Weights of a small mixture-of-experts language model, trained from scratch on English Wikipedia.
Size: 8 layers, width 256.
Experts: 384 squared ReLU neurons an expert, a softmax router.
Training: a variant of Adam for the experts, 643M tokens.
Below are experts of layer 4 (counted from 0) of a mixture-of-experts language model. Rows are named router (the router's row for the expert) and show model dimensions 0-255. Each number is 128 + 24 x the weight over its row's rms, rounded and kept within 0 to 255. Numbers have three digits each.
After each expert's rows: a language model's description of what the expert responds to; "mostly gets" lists some tokens that are sent to it at least half of the time. This comes from a sample of Wikipedia text that the model never trained on.

# expert 48
router:125140132104111112123124156092118143150098124127161131170116143119161141116134149089119134101173131086159099102159161097145119138131136115099121100106117090141182128179143143131136126156099128120129144112091097172129133155133090114117145130131099133137142139095139153132103154110139089135125165151131149145145135116156134112167143124121074089097072126158154119146122093095061123110107102137123171049136084112123090142127135172138158128146140171077147121091104105145115112125183162135151166134109129097105146115140131110146157132118151122133127135128092129125154122110126132120101135118141087163128100130146149102116148120184152110142106129116100145078110102137117126141144135163082121122177086127135110090152132147116140118147143135130138135150126137080063107158107146
It responds to: First word or equals sign of wiki section headings, such as ==Playing career==, = Title =, plus After, During, based, also.
mostly gets: " JPL", " MPC", "After", "|---|---|---|---|---|---|\n", "=", " based"

# expert 9
router:102108144161144136121151125143161145145155125163148125165165145133096067148141120122105152101134141149133118130112140115100146116163109129126133100161116105161121168125070151124122141129161118131131091188172184077133167131172109161155098084098100096108106142120101124140107125125115080129075150176124161127139130129116124133146099083138120103130134117104106147125106110146162138142068118137135163083061122132115122142149119146144189144169131107157174138089127110099103101148125161143123115107100136134073158150126078123105138157109158134127120113099140111099126163143111147126146134126123127151166116116072106131107142130113146133136096142152122145122163129094110146077143118112114131084167129155122124093131106118112159110135117143125123123097102136110107137126145130
It responds to: The word as after played or served, introducing a role or position in biographies, plus was, became and word-initial letter pieces.
mostly gets: " became", " pl", " special", " become", " l", " bl"

# expert 58
router:137150134117129115131064133111116156107090140161174147099143130136184134148153095181107114164135140121083141112114134159122117148123136109160145144121116079103142086118154161111150115091136098122128139164137062139145149142142133113083132158096146163147147122130130111150191083095114131159144112136086177122159142136164089140124109082142138109131142126144097126112111159150096133130110143128102136137151102141139134094152132105139128158168182138109137119154127141139129189088105147108158155148151120140136156105134159097119173093145143126120123132169163141122136105125138147121146158146177130149121084127136157132125119098159145125132139148136151091117104121129152134076158115102095115089117146139127165148116145067092139175133112137142133141114139136134108095092112138
It responds to: Digits in track listings, tables and chart rows, like 4. "Desperado" or 1(5), plus verbs like holds, concludes, and as well.
mostly gets: " come", " medal", " concluded", " begins"

# expert 62
router:128136102101150119131121135084134154129151112105073137113131119172142152106153128145128120138129084113115147128115127140125164130132147167145090106110127125143143177148126140160104080154116131151132123110109141104160100143121123151080107117115129105122138160153157170150148108136124094107138115112093134134107104103196105146149141131111177169110138071135134104074122129102071165114069139132133132105143112153167134129156124128125110107126132141122103134139113124111177149101116132100131146152122148123146109172099120132089165132186155112170107128152088126123107150117136106114198135166128133130147118121125120095130060140176116121123155149110101139136122114154137154132151118099155140122119119124173113105096127180121130113113112071107137148145125111117078140137192156
It responds to: Opening parentheses before abbreviations or notes like (north), (ITA), plus prefix-like words re, un, out, under, up, air, New.
mostly gets: " re", " out", " un", " (", "(", " Air"

# expert 23
router:117157111125125091132141152127132116117135136200104114106162083106109097185122134144120175097144117135105101161175184165113156143125145162147099096132132149140146125142152148088170131136105121135107123124098139134137121135104114143130089139068164127114157120108140160159116173122081125103123175134110130140146105124130102130104124129135115139114117110123097109080093150126175122125068063121096118140078135107113144158155150130160121110114143155117147140157135128109138113152094178123146124116144159126129128148144133100109123123192161136123118070150116136141099113154057137109130110117142139122124107139107130135086156088122138169134123131137116129138142133105154114080130134124099115100144154152170132140139103119109130113157106120115112132146126103149202139149098125
It responds to: Auxiliary and copular verbs such as was, were, been, become after subjects, plus st word starts like stole, and table separator rows.
mostly gets: " was", " been", " were", " be", " being", "St"

# expert 45
router:128121150108119147128153178163144154152111089134154141088123153125164136120134141118128115127147131093120158163066129097157119148128127132120146100163099096122127143116133135130135125136128094134130140131106111173115134125139093153156162103124102148032143144102132120098141165173149099132128131094110133113153137121099147114101095119109119081126138130147197124170151120134118117161119131124153132090163133137155112145092119147131144125143115158118134107138122201143143116101100111182136153099133136080096073116141109118141149072105145087130130107184128120121095096133171128116112120164128116117133096143138145103118096119185128172171113113104149107133112160118104182120100134142097130154141096140139130138115083118168145137110137116122169126139134155101110116113118142
It responds to: Past participles and adjectives after was, were or a, like played, published, used, located, plus thousands commas in numbers.
mostly gets: " used", " played", " published", " original", " along", " located"

# expert 16
router:125131115113115108096143106131146107112135097108108132160107114146086137179106160137144133100107157148145136110180091182157161131164139123153134119131111091156115154177106100139098102143090146123113138098117148127133118072164101142167149168116090101138176116136084133109125112114150117088074157123103174154116123112138105115104138118142123119135143128118067101136121157144164153118108136093117110174107128106155141139140141130174152112164105158111108078172098114160115096145113121128134097121157164097136146106148126117153134095114103168150154143119144106107105144136096131104100129112121113159127147140098115140079112145157121095136127118122085077111124118140130136099131083114156147091128107067131155141162137134101133145126132120147101164163110167160133130116121149
It responds to: Single capital letters or name-initial pieces in tables and place names, like W(I), K(itzbühel), Art(em), plus the 9 in years like 1969.
mostly gets: " W", " Art", " conf", " art", " L", " LINEAR"

# expert 57
router:114067117129114138111134161095135142144102132124165158134156125140097150130112102130183142143134129187131130111131082160169131120088154108087107107119126133151112149114154172121106113096126140095153138094182169082144108169108135065148134103110173124095137186123147112090140165167095128113102152113166142096140131133145092125114110120119099118110179091136104117111098125118137150079158154164142123112145138143149149147127124118129156092154126134073143179125094131136129132157122101102158110131148123116118123145155162156120125096097103154137156144088136076132113123129138136114149149150133103154097130156152164098110156176154141143136145138130119106110145147112116103116113137118116153097111107142134133147116071121090124160119116114105121149089109151105161115148113117
It responds to: Compass words and adjectives starting proper names or phrases, such as North, South, Western, Old, short, back.
mostly gets: " back", " short", " Western", " North", " South", " north"

# expert 7
router:128131107120128103132076107134118150149127129125143121133157104179133157120153102127130128149155132123154143168142106170143148108179102141149105122150155147119163118126144140124114156100109092134159164135127082195110117113095136162127150182135136163173094098123151113146116117147134134131126139114104149181102126087107145136125164117119123087109111126121149179139145142125119129165112124147124125125108135116121113096077149083122109127134077116128131114128091153116127152125125122131144166143168150133126099141154137146076140115171161102179148123137136116175106138160122136102126126157124135105118165126115085112103128130109127109114107149138133150110137144140129088122161139095103131099199128120068089134149129087147136143193104158121107134067143095096078118140100137
It responds to: Colons after field labels in infobox-style lists (Species:, Elevation:, Established:), plus list introducers like including, such as, both, like.
mostly gets: ":", " including", " both", "):", " them", "==="

# expert 53
router:153125102131130114101135106145146162106117137130108118144117100074126127085106144144097157097177146113125088163122147120110142109137084145124128125138091129127132096160132163136104120178145140166121127155129167169139135121149109087143165084133081131163159145128131107126125131110146110153110146119164108113160087123154156110138098123138149112102132084139148095136115125103171147140147070104105158097125150100140109132139134161147108118105171182121122137146128108111068122127161123121153132092150106093153132166127108097160130126158122118147138101145070131125118160107113125117120125144079103113115093119153117108118105129141119155105131183128179136103131100125096100171103113121104176117129131140133071122146135113111113136132116119092147160148107099212140127153101130
It responds to: Negation and hedging adverbs like not, may, often, and opening stems of long words like pron, spec, controvers, inv.
mostly gets: " not", " may", " cl", " dis", " known", " just"

# expert 19
router:114138110117118106129120130140119086110102104132102133111125076128152101136154148077145137142124127130116128092133129124124116126115131127122098099136131131135150131152107144126159151109137154167087127154158074103139099152116131121101142082081119149145147147108097159139111158136119122093086136102072148158100171118107114155158104146108154154141126116111134112141160114115136147123210086123104112090189130126162116124114135112154183097134113136139131152135164142160116130146158144121130089122096115088170098111134144168120156152085064151157113133108152145127115144136159141117130152178164127093132080163093103112130113144079139106104098075106176119110157124108152134094121154111090120117098131114148092134110131128124132105132154110149114141120152100165145160132126158
It responds to: Nouns like years, months, died, member, University, and Year opening list headings (Year: Team; Games), plus ″W/″E coordinate marks.
mostly gets: " years", " JPL", " died", " Date", "″W", " member"

# expert 31
router:134082126120121148109127110126110098136115147111151104112122099141079112132139124073156153157129146140136153101069124143111096147104109130111105163151136120128110122102103133166110079085169143130138108092155085153155123106098153146139136132106098122093115095137122127117096136140107133096120154135111104129108110164119111145117132123139139204215123104102130131151150114087145122119221142132126128168170102124133119119152096096102119106131088145124154124087155086152123178152169115130132105133148124169165105161111103159100132125074101151074157130107120139139110126140116151161107087117132127144142161159118152152142132157113102099110153085137126158137123110134136091141111140114132140105127127114115120105113147122129165156122124158150130098160134145126103125133142107
It responds to: Common English first names and country or state names after the, in or by, such as John, William, England, California, Italy.
mostly gets: " William", " Carolina", " John", " England", " California", " George"

# expert 10
router:164156144135140093144125107126126104147075129113120118079122134135158161096128137153157156150128109136100131122126145053077127130087151128175153137170133157161124104143110079105170120126128110173126108149163100101156123134105110120131147147128176091139152115083139139130162080108137094083140164116123126135155106067129152119109148118148137167135129089120168073142128119086154149120139143131118098130101153130131121137157131096118105108122136137160161098092151112127076109117186150109109113137141133137170116142114123130135134120149128167145186117112148140116137137120100130128124129101138155134168160143117117116106119095171108090156156148159091125113144153130152101105135125154110101092128147108079122140103140065099141142145125112146126107110125134171121128132161116
It responds to: Subject pronouns and clause openers right after a period, comma, that or when, such as he, she, they, who, plus opening quote marks.
mostly gets: " \"", " he", " she", " they", " who", " They"

# expert 55
router:133156113134084142098130153138146165166091132131173150097116142144114124124130117143118134124150122128104148141060161108152082091138145128152142116168112147144107132198183129149161117110119146167118112160162102154133152155125109104129098118157167128118126140142149130160142120093111128122082155108105136089155132114140141153144121139153131143146120102151136125108126124127123139161168100117121170118140137095167145127127118113130158132131126092105106114128126186121112097113149093116088144107151118073087112090163124172144095149086142153136135191078141094102149111139102125109145107152143115108120147142127158091150134091130113136084101138103100123104082147089113124128153108178120129096120098108103115165142095130127152151132091111131088162132164132111170115123126144
It responds to: Quantifier and degree words such as more, most, all, such, well, least, and abstract nouns like investment, property, production.
mostly gets: " all", " most", " end", " such", " more", " well"